Weights of a small mixture-of-experts language model, trained from scratch on English Wikipedia.
Size: 12 layers, width 768.
Below are experts of layer 3 (counted from 0) of a mixture-of-experts language model. Rows are named router (the router's row for the expert), gate (a neuron's input weights, with its number), up (a neuron's input weights, with its number), down (a neuron's output weights, with its number) and show model dimensions 256-383. Each number is 200 + 30 x the weight over its row's rms, rounded and kept within 0 to 999.
Before each expert's rows: a language model's description of what the expert responds to. This comes from a sample of Wikipedia text that the model never trained on.

# expert 3
What it handles: First token of a new line or table row after a line break, such as row-opening pipes, Binomial in taxoboxes, In, However.
router,228,213,208,214,166,177,194,191,262,168,183,238,218,201,242,187,198,246,192,168,153,243,180,182,186,186,188,220,222,208,201,206,212,207,195,231,218,155,169,179,206,233,236,174,205,182,209,238,155,208,182,198,210,273,226,222,162,170,155,189,209,208,190,157,174,175,150,236,238,191,209,181,218,135,145,223,187,192,185,219,250,187,177,191,247,209,206,195,155,204,200,162,137,202,194,143,168,205,187,256,189,188,242,174,208,141,175,188,195,191,260,207,250,226,252,205,241,245,211,188,266,227,208,194,205,173,200,182
gate0,172,203,157,207,249,195,221,199,163,172,200,232,221,186,221,198,172,155,212,218,219,231,125,176,194,196,208,229,190,173,159,223,170,199,194,181,239,198,185,221,188,239,229,254,167,202,193,228,219,260,214,259,227,249,217,208,216,175,191,183,180,204,204,211,206,186,225,200,206,239,170,257,176,195,156,206,209,185,153,204,172,235,176,225,180,185,235,219,214,238,102,232,212,217,225,205,210,181,207,147,183,215,203,174,232,188,205,140,253,234,246,213,218,248,224,205,233,236,221,169,234,236,224,224,196,185,173,178
up0,212,152,211,232,195,209,231,179,231,196,231,159,178,221,194,152,171,223,217,185,167,163,206,173,176,220,174,223,244,166,276,255,227,197,194,206,210,178,170,215,279,222,221,122,207,213,161,200,190,257,241,243,243,166,179,196,211,186,182,179,180,192,214,216,173,249,164,210,232,197,191,228,254,207,222,160,222,214,194,187,247,177,236,205,242,171,208,156,207,188,206,253,181,179,195,188,142,220,198,199,171,220,183,208,200,206,225,218,210,177,195,192,205,155,190,206,186,223,205,159,144,217,165,181,183,239,172,210
down0,176,228,188,196,175,207,216,180,223,221,157,225,254,224,204,198,191,213,184,165,205,203,195,196,194,201,154,233,184,151,175,194,204,228,206,189,217,191,252,187,139,205,206,228,203,156,176,149,180,234,214,193,180,232,219,217,187,240,196,238,157,188,182,180,206,157,191,158,180,194,179,281,198,188,147,213,190,195,173,183,209,208,131,164,229,199,181,221,213,201,210,184,188,220,207,214,147,229,211,222,182,213,177,217,181,153,208,182,186,212,218,155,200,219,184,214,177,213,215,213,157,211,234,213,224,262,146,234
gate1,141,191,233,167,160,214,165,236,158,184,221,171,181,223,200,193,266,214,210,177,178,185,230,224,262,231,204,196,272,239,154,209,199,172,195,210,158,157,252,190,177,193,188,186,205,177,174,191,225,161,172,213,136,168,212,177,157,184,184,178,185,150,153,243,253,217,234,222,185,246,229,210,229,210,224,234,188,218,170,202,129,170,201,233,199,221,191,230,226,193,283,162,207,214,181,178,184,166,188,246,214,210,170,140,247,274,182,198,198,204,175,178,191,185,163,232,222,226,191,113,170,248,237,174,265,237,219,229
up1,148,114,233,181,182,209,163,214,180,190,152,217,175,225,208,174,179,200,208,174,203,191,164,215,222,296,219,175,203,213,155,159,224,199,172,139,251,210,211,232,249,169,167,201,194,192,190,185,196,209,247,189,214,208,219,148,161,172,138,176,208,189,223,205,216,180,179,207,211,216,159,133,166,206,238,219,193,236,195,238,202,193,220,211,189,196,244,216,198,204,250,142,200,200,245,162,224,214,216,211,215,218,140,204,212,193,184,188,260,166,236,178,178,217,217,248,244,183,191,212,192,187,145,237,205,172,210,154
down1,210,174,277,197,160,241,143,216,198,168,224,166,252,157,249,178,213,222,231,149,186,193,230,161,211,204,215,231,170,189,116,155,135,203,150,226,197,192,155,198,187,169,233,247,217,198,200,221,264,208,179,184,195,186,200,221,166,152,178,227,182,212,199,239,189,205,190,201,130,174,215,172,181,208,198,190,214,216,246,148,143,193,175,191,181,206,198,189,186,189,249,222,207,208,217,203,261,225,188,218,234,241,189,234,192,169,186,219,220,255,145,243,209,207,222,170,156,252,221,209,203,200,170,238,161,179,207,211
gate2,173,208,156,221,232,205,171,175,231,234,173,178,243,235,184,242,195,204,226,211,210,240,198,196,259,195,183,192,194,218,193,176,204,179,184,198,237,235,218,266,249,161,195,178,164,236,166,189,163,135,175,171,193,158,162,211,266,195,183,220,195,163,199,231,177,177,246,241,147,223,232,216,235,165,204,154,184,207,198,237,196,208,177,153,187,209,225,205,202,174,222,228,209,183,226,201,216,212,156,251,213,180,197,218,167,190,221,133,186,201,157,200,204,185,156,244,147,183,198,264,227,186,226,185,248,174,221,237
up2,226,138,231,203,205,248,195,190,220,168,237,224,206,231,208,181,177,203,165,234,154,169,172,232,159,193,239,178,186,171,243,219,214,247,135,218,227,247,198,223,245,215,160,212,275,209,198,188,218,191,186,220,193,192,241,180,166,157,184,194,196,196,189,186,232,221,207,179,239,204,188,163,208,189,178,203,201,186,163,216,167,241,232,204,199,220,234,230,223,206,218,205,200,279,209,218,256,189,178,180,213,218,181,198,245,263,175,277,198,227,250,166,212,175,210,219,180,198,186,225,160,239,201,258,208,204,206,192
down2,162,290,268,182,235,211,221,222,212,170,198,253,223,263,219,190,244,228,167,189,227,178,241,195,183,176,180,198,172,189,219,165,186,203,159,215,242,191,209,210,213,191,209,259,145,242,190,227,168,226,205,166,211,243,205,212,214,201,207,253,203,249,176,225,201,203,220,171,170,177,153,222,200,164,135,210,154,219,202,175,154,219,148,133,179,185,248,219,170,210,178,175,166,261,195,223,268,250,194,183,200,232,194,197,204,186,218,195,162,213,225,213,224,155,193,208,230,167,217,245,233,268,118,196,208,174,219,230
gate3,173,190,150,148,191,248,180,193,187,174,236,213,196,239,155,178,216,205,187,224,201,200,221,232,202,201,147,169,209,233,249,198,185,188,233,149,194,225,206,202,233,166,221,231,211,207,147,161,186,137,193,231,213,190,229,219,162,221,197,153,202,213,184,199,188,253,226,216,189,150,187,157,218,228,238,189,193,208,207,194,165,227,221,229,178,206,186,228,183,213,223,223,143,223,264,182,232,207,177,219,230,197,197,247,191,178,215,263,180,199,207,212,199,233,163,197,210,136,220,237,165,148,169,181,189,211,201,207
up3,188,183,132,196,271,201,228,213,173,198,260,200,203,180,191,223,180,151,223,169,227,200,151,189,191,175,183,197,187,221,211,168,218,167,205,203,206,206,213,180,257,217,217,185,210,203,183,201,232,234,242,170,122,165,213,206,215,243,246,190,194,259,193,205,217,226,149,130,193,188,196,205,188,220,248,182,217,184,211,208,226,224,220,202,163,205,238,122,232,195,165,201,181,174,188,213,137,131,253,212,220,194,167,202,166,224,222,173,236,233,179,165,193,227,174,237,214,205,211,202,181,257,210,274,231,232,160,234
down3,160,204,254,260,206,150,191,149,198,176,223,189,226,210,235,202,200,190,273,207,211,228,150,154,224,207,170,236,183,139,238,253,168,226,220,166,246,208,145,195,192,137,189,214,180,110,177,172,213,247,149,154,185,202,209,69,274,179,222,221,174,201,214,194,169,181,196,170,222,166,227,206,206,122,226,129,226,273,266,201,227,220,249,205,188,174,190,197,174,159,203,233,187,229,165,184,226,175,148,227,206,129,225,218,173,165,207,201,231,190,249,190,175,240,226,218,206,196,195,209,201,190,187,228,212,226,187,195
gate4,219,265,207,191,184,174,245,223,210,172,202,253,212,188,218,221,174,169,187,192,233,210,191,192,187,200,219,163,190,186,175,244,178,231,166,209,213,213,213,200,198,200,200,221,210,181,192,227,172,174,181,171,237,200,183,187,212,258,248,174,153,172,147,231,183,148,225,179,180,195,171,210,233,189,210,140,157,204,219,236,181,264,166,234,205,174,187,222,227,194,191,203,230,233,211,206,253,217,214,203,247,167,188,209,169,227,227,187,202,182,224,179,189,178,177,190,242,169,176,210,136,195,161,190,183,223,190,220
up4,220,171,200,216,199,187,212,168,191,164,157,161,226,193,132,181,175,174,187,154,199,203,167,233,156,209,204,176,193,265,242,186,225,178,188,229,172,187,171,189,177,169,186,193,207,195,209,238,222,244,159,191,167,213,224,223,143,208,229,184,211,187,166,216,197,246,170,153,150,235,228,148,214,173,174,241,205,199,215,189,253,192,126,135,178,213,220,164,210,241,226,178,194,147,195,232,160,195,164,178,195,247,202,165,220,182,200,198,192,198,234,175,179,207,174,149,108,209,240,124,236,196,212,204,250,177,157,232
down4,280,195,209,211,180,186,193,246,246,228,209,215,152,161,200,213,261,176,194,169,210,203,173,195,205,205,192,214,217,243,190,199,220,203,202,169,163,196,245,206,192,208,193,232,198,217,255,196,204,121,185,285,242,207,221,282,298,208,195,221,149,192,221,163,210,214,143,251,182,186,185,205,225,247,140,197,139,187,126,186,185,233,196,202,249,186,233,177,206,199,246,214,208,230,248,211,141,237,201,216,167,242,186,160,206,207,236,208,176,238,180,183,182,176,172,201,164,157,142,195,254,220,197,202,182,227,204,170
gate5,213,150,196,165,177,109,159,176,200,242,230,209,201,183,246,214,210,204,209,194,258,193,182,197,224,140,221,191,162,181,120,231,212,162,202,149,221,190,169,168,149,176,176,175,211,204,201,147,186,220,192,202,203,228,252,235,213,245,183,227,148,211,190,172,178,187,213,237,188,202,176,242,139,176,173,293,202,204,217,238,235,185,152,254,230,216,213,245,172,169,185,228,184,173,175,192,197,234,213,205,194,211,226,219,216,194,212,143,217,183,241,168,229,213,215,210,222,220,198,199,209,242,196,183,261,214,204,175
up5,178,204,162,191,183,184,238,234,215,206,182,231,219,200,168,212,202,242,172,191,210,200,275,170,184,184,228,198,239,255,191,190,210,202,214,247,142,214,256,198,202,185,251,231,218,196,212,285,209,197,204,196,181,235,203,257,144,247,159,226,185,170,211,238,190,198,223,207,177,165,192,166,185,182,175,207,190,217,216,220,203,203,182,178,257,207,185,221,188,218,222,209,161,273,173,196,240,157,150,251,217,224,205,185,201,247,218,258,192,229,202,163,240,162,186,204,212,232,245,260,193,201,210,152,157,191,244,195
down5,193,154,165,209,228,199,234,140,237,226,154,215,186,165,233,188,191,227,180,217,195,175,173,219,198,200,206,205,158,183,174,177,226,224,195,198,149,189,202,214,173,219,210,168,137,158,217,204,223,246,222,225,181,184,209,218,225,208,214,188,235,246,199,195,282,188,205,261,149,173,212,144,198,248,155,265,175,181,225,211,219,211,226,171,213,204,178,199,267,255,223,185,207,214,190,224,174,164,225,200,223,204,234,233,189,213,137,171,231,260,193,163,183,189,235,226,215,199,254,197,235,187,222,131,188,205,217,192
gate6,190,144,160,202,212,288,207,223,227,144,221,200,144,229,208,166,221,175,227,224,198,207,174,170,219,230,190,235,182,177,187,164,211,189,174,196,181,219,232,228,195,216,189,235,184,180,189,179,210,174,213,220,210,193,231,207,207,160,153,206,211,226,258,227,154,207,213,206,160,184,215,240,180,208,184,194,217,240,240,198,207,203,254,195,184,188,173,183,173,181,167,186,175,190,199,164,182,245,170,180,214,171,233,243,208,178,236,234,260,175,212,185,161,213,188,228,171,236,238,201,181,245,257,229,240,209,241,174
up6,193,207,211,186,171,145,214,202,136,208,177,213,250,141,179,171,218,238,192,148,233,199,195,212,223,133,191,191,209,193,239,259,198,207,229,232,181,187,199,177,217,187,258,218,178,239,199,204,250,171,239,250,241,212,162,116,243,223,219,156,209,264,175,229,228,206,160,198,245,173,198,231,162,202,215,301,209,170,175,224,220,180,179,216,238,172,255,211,176,183,221,189,236,212,173,205,186,155,209,168,194,232,206,132,207,196,229,193,206,205,219,210,249,129,185,171,201,213,187,236,195,212,145,130,191,164,212,223
down6,233,203,203,218,233,186,187,179,257,231,249,191,232,240,246,240,179,231,187,159,192,197,244,193,164,143,212,173,239,223,203,172,133,183,182,186,187,139,150,160,182,252,241,162,147,224,165,246,213,199,203,219,182,192,146,243,168,209,112,209,206,206,217,213,194,168,224,147,176,215,181,211,152,217,166,223,172,168,212,228,231,209,177,201,191,178,207,220,202,230,204,225,141,105,182,226,220,270,217,248,213,246,151,194,242,163,197,184,174,186,209,194,209,190,227,258,200,231,255,186,174,199,186,177,167,274,173,182
gate7,199,246,235,176,210,172,184,200,151,190,197,196,205,234,166,201,234,225,176,240,236,171,177,207,187,170,193,203,179,211,233,191,201,226,214,164,249,186,170,227,213,190,212,175,204,162,187,168,198,138,211,137,235,225,186,169,208,142,202,204,148,210,188,174,192,222,231,245,202,206,208,172,194,206,224,259,169,246,159,214,213,169,253,211,161,232,259,171,214,169,241,204,253,190,253,191,172,194,210,217,173,151,218,237,242,169,202,252,206,194,203,178,208,205,197,187,209,162,149,205,168,196,254,187,270,228,188,210
up7,181,183,151,234,237,265,169,201,184,186,230,237,261,226,172,235,148,194,195,226,142,195,202,187,236,224,172,248,218,246,208,221,213,222,204,236,157,223,236,175,195,216,224,225,193,214,222,217,217,175,190,223,219,170,223,233,168,160,175,174,224,240,195,278,200,191,200,155,198,162,182,206,226,221,193,217,239,183,202,176,204,191,188,268,202,227,165,234,211,219,197,146,135,214,196,168,195,205,208,179,217,214,181,240,208,181,249,189,183,232,143,249,196,231,158,185,169,188,201,195,159,228,177,165,211,151,156,207
down7,178,215,157,169,180,242,135,225,212,203,187,197,212,196,172,194,242,219,256,196,245,178,198,209,211,206,212,240,224,170,190,184,268,128,174,213,198,223,232,174,195,208,273,237,177,177,224,170,214,221,194,244,139,202,207,233,168,262,217,148,230,198,180,228,191,142,185,217,175,170,212,200,235,174,180,224,197,210,151,234,185,224,200,205,167,268,214,255,260,227,143,208,209,232,181,185,220,180,180,241,212,232,205,224,198,207,252,203,199,208,196,194,208,205,203,177,218,200,156,217,202,206,216,153,182,165,194,245
gate8,177,256,221,201,217,142,195,213,212,264,238,224,215,252,182,239,201,168,232,163,209,229,260,179,179,201,240,192,188,165,224,194,183,213,209,170,248,248,248,208,156,227,230,217,244,187,154,219,202,175,202,128,187,206,210,164,201,82,244,137,213,191,244,156,193,133,180,242,191,227,187,204,179,192,217,168,170,210,192,214,188,205,210,198,186,170,129,173,226,173,182,226,179,184,194,220,156,180,180,202,243,236,171,191,168,198,232,196,179,166,231,230,151,227,208,195,165,187,191,247,161,197,209,162,163,173,233,223
up8,202,240,203,178,242,179,131,216,157,210,204,233,205,199,235,230,255,198,175,144,227,204,187,163,190,209,228,214,218,261,136,184,194,206,250,204,197,190,229,220,177,211,221,204,196,222,135,185,179,149,219,192,248,172,165,215,163,213,226,190,176,191,181,246,226,193,228,236,170,197,221,178,208,210,126,158,172,189,192,172,204,217,199,193,195,189,182,206,182,164,220,186,226,188,203,173,157,190,248,207,245,160,190,250,168,209,191,178,177,124,174,207,231,196,163,192,186,206,228,247,136,229,242,184,194,188,218,212
down8,161,134,194,252,169,180,173,210,230,250,201,227,143,182,178,208,146,218,226,166,242,194,151,267,183,156,248,228,169,165,196,226,186,217,166,177,212,205,183,220,168,203,176,175,283,162,138,148,234,195,188,228,166,147,158,125,168,261,193,222,214,160,181,176,196,207,216,272,176,242,225,212,231,239,225,198,257,209,116,212,193,175,252,213,216,204,235,262,230,229,242,205,170,205,191,178,171,123,182,204,195,173,242,149,239,181,198,174,223,222,167,196,180,239,203,185,190,221,193,198,168,166,212,147,185,215,201,174
gate9,192,175,215,194,199,160,169,198,148,199,203,186,221,211,194,215,226,213,215,208,151,195,161,238,183,228,159,215,222,234,234,175,191,220,245,222,259,233,211,174,214,185,231,247,210,211,223,150,258,223,219,183,196,139,171,199,189,179,164,154,172,215,178,194,265,215,229,208,137,230,186,178,169,235,180,213,261,276,196,158,191,172,187,216,214,252,146,198,200,150,180,171,217,179,223,190,166,187,142,161,174,195,235,214,203,203,206,153,183,201,208,169,204,223,157,203,172,184,216,218,186,132,185,168,191,201,207,224
up9,195,199,218,188,182,187,207,236,181,245,195,214,152,198,173,193,192,210,199,182,206,174,287,215,215,183,242,188,201,186,216,211,246,223,184,165,160,220,211,179,208,161,190,136,176,183,231,211,212,207,180,223,168,251,196,225,172,239,214,206,222,214,227,182,206,210,186,240,232,183,204,197,198,208,222,235,164,226,249,263,216,193,212,148,193,164,218,230,212,247,241,221,174,205,139,227,236,225,224,156,209,187,215,182,209,208,192,227,150,215,195,191,213,218,209,191,149,176,206,201,131,242,228,186,138,221,176,211
down9,160,212,239,196,215,204,250,175,183,196,197,180,209,181,218,213,237,192,153,256,217,200,175,177,157,214,198,198,197,169,250,244,126,131,201,183,246,126,187,145,180,194,221,168,202,198,160,201,212,220,199,174,236,197,175,163,198,212,284,176,217,244,216,212,165,234,198,188,194,228,172,161,161,163,221,208,226,229,214,223,222,255,227,209,201,210,217,163,206,205,174,199,266,208,198,220,220,187,242,227,233,189,209,289,206,207,214,216,164,209,250,183,217,172,156,220,241,233,141,216,217,150,257,245,214,182,209,201
gate10,172,201,228,152,279,116,159,198,202,241,198,196,178,164,162,222,213,221,216,182,257,196,205,196,216,208,227,192,179,201,189,116,198,231,199,222,277,198,246,232,184,159,253,215,209,259,208,178,215,171,216,179,142,191,192,212,209,228,213,205,209,160,233,197,196,222,213,235,204,192,216,183,225,250,220,208,190,173,213,188,166,172,230,211,153,192,182,224,221,169,199,156,217,159,182,208,252,195,179,201,202,153,217,182,206,184,199,133,220,223,185,263,175,127,220,207,153,187,174,212,178,212,170,176,184,247,262,207
up10,195,184,176,245,257,183,159,187,225,194,215,221,185,185,233,222,261,220,265,188,98,227,131,200,220,235,201,147,195,263,267,158,210,193,175,188,245,214,147,195,229,182,238,221,206,184,228,204,175,162,232,179,183,197,186,152,201,203,204,150,202,160,176,233,205,224,184,182,176,161,197,192,231,156,261,217,202,218,214,226,195,174,208,208,185,189,227,216,195,207,179,170,174,149,137,174,242,258,212,215,178,161,231,218,216,196,222,208,186,241,197,182,244,177,174,228,182,182,177,225,185,230,145,190,151,206,201,199
down10,213,226,227,150,211,217,191,175,182,155,172,193,193,189,232,246,190,273,205,204,161,267,214,147,211,220,178,222,177,188,182,187,134,216,202,190,218,227,167,187,222,203,205,232,179,145,191,190,153,166,184,187,207,213,186,340,221,221,234,194,217,225,162,243,192,232,210,192,160,184,220,210,254,173,147,196,173,206,246,178,235,229,225,164,199,207,168,174,156,194,123,222,211,211,183,175,200,151,241,238,197,183,173,236,201,202,182,197,129,147,221,256,222,223,214,207,181,246,216,221,216,205,196,245,211,166,142,271
gate11,166,234,248,162,231,248,271,217,172,265,175,214,211,147,240,175,203,172,235,178,229,233,210,212,228,187,211,171,212,163,198,296,200,236,175,193,181,198,191,203,208,198,201,139,216,172,195,271,206,228,197,190,172,250,191,188,149,208,187,191,156,158,162,227,158,195,192,200,243,180,225,178,221,181,214,207,217,148,252,238,181,213,213,191,152,191,158,228,218,196,250,206,223,215,208,156,234,219,180,178,186,226,221,163,183,241,257,179,181,201,187,184,182,201,194,182,167,197,152,157,167,217,229,148,181,155,254,164
up11,210,137,229,208,202,144,188,217,225,174,203,184,188,172,260,223,198,216,186,216,151,220,216,197,203,260,180,205,204,223,253,223,192,202,189,258,172,206,218,195,192,235,190,211,261,193,197,224,218,210,139,177,192,223,215,215,232,180,243,203,200,203,174,146,202,251,208,169,176,250,192,240,254,173,220,169,191,198,229,216,234,184,181,218,230,225,199,173,170,236,235,249,204,230,216,191,195,214,205,157,205,140,200,221,205,183,197,204,241,211,203,253,190,178,221,191,169,186,260,185,127,282,215,187,194,191,185,191
down11,189,216,238,199,220,157,183,168,197,207,182,207,181,195,228,209,200,188,172,240,238,223,165,171,206,271,205,211,216,211,239,185,205,145,227,191,199,186,255,194,194,192,195,251,199,212,179,226,172,216,188,194,183,197,203,218,237,228,218,180,210,180,205,189,216,163,177,208,171,219,224,197,179,207,171,231,124,193,202,227,283,238,213,179,214,208,173,178,214,247,219,250,244,239,245,204,183,166,259,205,172,188,156,221,176,192,231,176,166,156,240,186,187,181,217,248,221,199,231,199,207,211,183,161,211,202,181,218
gate12,214,164,164,182,229,215,212,220,234,239,237,151,168,213,192,210,227,138,119,209,227,203,214,186,238,209,209,205,162,244,250,193,172,171,208,251,200,187,214,213,252,96,125,197,154,196,191,229,206,205,215,171,205,193,223,223,219,158,226,229,193,184,194,248,201,186,241,195,199,260,247,218,260,184,247,194,203,240,213,177,192,215,236,178,219,146,212,166,215,165,157,250,192,246,205,170,166,207,221,189,205,169,224,171,181,198,212,227,174,224,228,197,197,199,164,176,201,192,197,192,255,189,262,223,188,247,171,197
up12,210,168,127,229,200,208,169,151,200,221,182,195,158,189,175,197,191,196,204,227,211,200,162,224,230,181,168,201,155,187,235,223,179,181,241,208,211,184,190,216,246,185,118,212,168,217,182,166,219,191,263,217,231,165,226,212,167,157,204,147,181,204,193,228,241,204,193,173,216,206,205,142,255,249,283,163,165,213,203,175,211,193,206,209,224,153,173,141,207,149,169,203,193,187,181,192,180,196,200,197,198,149,225,213,203,180,204,236,229,173,166,178,206,190,185,260,209,181,186,176,218,186,229,207,212,210,201,175
down12,190,234,193,221,189,202,225,181,207,140,201,191,182,142,291,198,178,251,244,195,187,281,169,182,174,207,197,209,239,198,185,211,211,153,162,196,195,193,176,158,204,217,244,268,176,147,235,209,223,181,198,183,216,183,191,27,177,203,225,191,153,202,198,223,245,179,172,161,180,178,183,182,201,161,206,163,187,271,206,187,230,155,180,191,198,174,217,182,178,204,224,231,185,185,159,220,272,209,193,206,216,229,205,234,223,186,201,228,210,180,189,195,174,214,164,154,202,259,223,196,192,206,200,201,157,184,244,174
gate13,205,231,244,183,181,193,223,231,182,183,217,241,156,198,257,201,187,163,192,240,176,228,179,197,223,167,235,181,228,146,177,247,203,171,170,158,226,159,200,218,185,189,239,207,186,192,188,212,189,204,214,191,231,148,213,160,158,237,191,227,188,148,166,184,204,195,167,194,184,179,216,135,151,176,186,151,222,223,207,263,170,196,229,233,215,196,224,197,162,200,168,249,196,173,234,289,194,211,199,216,151,205,198,198,206,167,231,220,208,179,163,219,158,181,180,245,182,203,193,220,228,224,168,185,156,165,208,181
up13,204,206,169,221,184,198,210,254,217,192,191,170,138,263,140,188,216,149,131,196,171,190,189,163,196,181,187,218,209,209,180,182,231,246,233,208,222,208,179,224,200,169,239,168,197,171,217,209,220,157,231,259,198,213,177,195,210,159,217,231,215,199,218,241,161,201,215,256,243,166,197,182,220,183,164,219,213,253,238,194,233,181,250,166,214,184,272,145,242,175,271,227,196,231,190,173,173,182,195,182,216,160,193,213,193,197,216,236,128,168,223,227,224,158,212,139,200,159,184,227,175,221,192,183,239,210,228,193
down13,161,242,184,207,177,110,216,245,176,195,175,187,261,196,222,195,171,185,167,149,129,180,196,241,208,176,192,180,217,149,153,219,182,176,164,219,184,158,185,190,185,140,190,165,186,203,199,202,181,197,227,207,225,171,224,192,196,189,195,216,213,238,195,230,178,215,179,175,175,209,161,214,193,178,233,203,146,197,153,197,200,171,220,150,214,219,204,127,186,220,220,190,211,166,195,223,160,235,234,218,191,151,214,213,183,246,222,197,203,185,183,193,193,222,183,217,191,216,190,188,174,124,190,214,241,171,208,266
gate14,222,269,194,177,189,241,177,209,149,215,193,231,190,274,165,193,196,195,192,172,255,180,172,163,176,216,196,232,204,226,156,151,207,197,224,222,182,256,195,168,249,259,217,222,212,211,186,210,229,225,144,142,244,214,150,209,228,163,172,234,177,213,184,249,205,221,184,195,190,163,287,185,209,176,196,152,200,226,221,201,236,222,180,196,234,201,203,227,176,232,180,154,167,203,170,166,183,189,236,184,222,163,219,185,200,196,247,170,216,171,164,200,186,211,134,189,153,216,213,184,176,188,220,231,236,171,142,200
up14,214,285,121,192,153,274,160,234,162,172,228,235,170,207,216,207,184,165,198,222,194,209,178,170,158,189,181,262,164,191,202,189,162,198,203,193,199,221,176,212,185,221,239,230,235,229,175,171,190,203,201,170,230,177,196,188,250,208,236,243,221,232,188,220,161,204,214,195,196,231,208,195,154,176,214,223,190,228,195,187,162,172,161,185,224,231,194,183,190,235,187,175,163,197,178,171,186,218,222,188,196,247,170,199,197,212,239,195,209,191,171,231,193,239,147,240,179,193,198,252,196,174,220,230,243,181,170,193
down14,184,201,214,199,261,216,216,180,185,197,151,223,170,245,227,148,180,185,194,236,173,215,158,184,169,247,281,172,215,225,189,237,212,173,220,153,258,201,250,172,181,215,243,225,186,142,194,202,174,273,181,234,218,173,208,54,184,237,198,215,221,224,121,137,178,194,207,152,143,176,196,210,163,208,223,188,191,194,110,182,185,216,190,267,175,255,167,183,176,168,211,217,224,167,212,211,210,222,242,199,231,161,226,213,216,144,202,206,216,242,260,162,201,216,193,248,218,207,150,210,183,217,154,226,205,221,185,193
gate15,205,225,187,177,236,225,167,217,218,232,213,206,251,161,241,234,240,202,179,181,275,208,182,226,216,231,235,259,169,224,112,209,252,201,186,182,199,220,192,180,202,198,245,185,205,223,167,178,209,253,195,175,175,218,163,187,228,155,242,228,255,194,185,193,148,241,244,180,216,188,167,230,188,212,163,144,205,217,201,190,182,193,236,276,241,208,180,264,233,198,163,205,191,186,220,197,202,280,157,215,176,198,256,227,195,190,187,173,179,198,207,194,201,234,191,215,242,182,220,196,215,251,234,223,192,208,211,226
up15,199,196,199,211,246,182,209,200,162,153,178,143,121,236,201,205,197,200,238,201,189,222,180,207,176,220,203,204,174,205,238,202,178,214,194,140,186,191,211,207,215,189,165,202,211,213,218,131,208,169,198,199,165,197,201,204,179,250,219,206,230,231,178,184,215,227,250,233,186,233,227,168,205,180,220,214,180,206,219,166,179,259,234,166,204,178,239,199,272,250,231,249,192,169,173,228,212,150,177,111,176,218,199,161,184,206,180,205,203,200,240,229,229,177,167,167,247,209,192,149,227,233,143,209,139,180,217,180
down15,166,242,223,247,189,213,177,208,221,228,197,160,202,198,254,217,222,151,191,196,226,229,233,237,247,193,221,183,248,211,214,212,187,199,202,221,203,195,238,228,159,172,228,218,178,146,164,191,147,192,162,156,203,198,207,203,175,270,152,198,156,197,212,176,174,182,201,193,202,190,208,193,163,209,200,228,229,208,218,210,181,200,148,195,231,242,153,239,160,176,156,135,226,196,204,220,216,219,197,207,188,183,216,235,226,219,185,176,174,172,180,199,191,179,193,240,230,201,196,217,139,241,230,174,180,193,170,212
gate16,196,238,233,199,208,129,176,237,168,259,155,170,139,149,227,202,206,179,224,212,169,183,257,210,230,173,228,209,223,252,215,211,215,222,236,169,191,188,260,201,211,190,162,254,190,167,155,165,186,192,206,177,230,192,207,192,231,147,220,206,141,137,180,155,211,216,222,211,158,246,212,208,234,235,205,227,203,214,194,165,180,256,159,209,169,225,129,225,184,166,160,232,198,183,173,176,206,178,216,229,185,135,209,199,204,237,199,189,189,168,230,179,180,176,139,197,247,157,204,203,203,242,239,216,206,208,211,247
up16,257,240,248,190,166,152,181,205,197,209,218,247,201,128,209,225,238,152,247,170,215,201,195,217,203,190,168,185,179,242,218,218,197,175,211,155,208,176,184,178,220,196,200,206,204,219,223,203,225,191,185,153,180,224,206,221,222,221,212,226,184,245,187,188,241,242,222,176,215,196,214,201,204,210,212,186,198,144,175,229,208,222,147,213,179,200,138,227,207,188,215,186,182,150,221,184,230,176,183,202,143,114,245,216,191,170,171,159,270,144,224,199,156,243,196,211,208,183,194,230,171,151,170,185,208,218,163,215
down16,195,256,210,211,175,200,219,211,180,215,183,197,175,208,200,218,237,154,226,174,204,231,187,288,224,204,196,204,196,232,225,199,214,167,199,163,266,211,284,222,201,248,209,204,228,144,221,231,204,167,210,164,164,234,195,80,240,201,233,200,252,200,202,178,197,228,179,210,196,290,158,224,250,179,184,178,168,205,185,187,188,173,202,232,253,187,190,190,225,189,199,157,168,200,202,201,172,144,207,195,146,140,269,189,188,186,209,188,223,188,219,154,195,197,203,204,147,182,181,207,210,147,218,223,170,162,152,206
gate17,175,216,182,141,217,245,182,200,214,185,206,161,171,231,231,158,239,139,183,195,191,208,157,108,164,199,145,201,171,194,178,156,181,254,237,169,167,223,211,185,205,197,224,213,151,192,181,217,211,215,202,217,205,206,182,185,214,163,215,161,229,207,218,213,189,231,242,190,156,187,210,241,221,198,190,162,228,235,187,205,241,197,169,201,212,186,195,157,270,181,153,216,231,176,178,173,167,206,143,182,198,203,170,231,150,223,202,197,186,184,171,190,154,244,168,132,180,230,226,191,146,236,235,245,197,166,171,182
up17,200,156,245,207,202,204,213,158,230,192,158,166,156,203,171,157,182,240,183,197,136,255,198,183,199,237,210,191,242,211,219,228,203,213,213,206,177,204,195,194,310,171,181,222,172,217,233,226,161,251,238,172,256,150,209,200,197,200,181,162,161,233,225,202,240,200,229,199,217,194,181,167,217,262,225,212,213,194,172,215,221,142,163,189,202,235,186,213,226,163,242,156,216,218,202,193,181,211,158,235,205,127,233,212,219,185,181,236,193,170,224,222,217,201,178,205,218,156,237,175,197,118,204,215,228,195,186,180
down17,202,211,232,210,191,210,201,118,182,183,186,266,174,223,143,220,198,162,209,194,206,216,206,205,175,207,249,210,211,216,184,230,235,183,231,138,211,260,206,195,202,191,208,190,181,209,210,190,164,251,265,217,212,233,184,286,162,259,146,218,172,163,208,226,108,189,225,166,189,205,222,253,130,169,162,234,232,202,205,161,174,211,149,188,211,224,188,175,216,194,196,240,214,220,244,218,194,200,183,178,181,233,190,214,183,161,212,202,245,185,185,150,255,168,224,223,236,173,147,220,243,226,150,212,181,217,223,250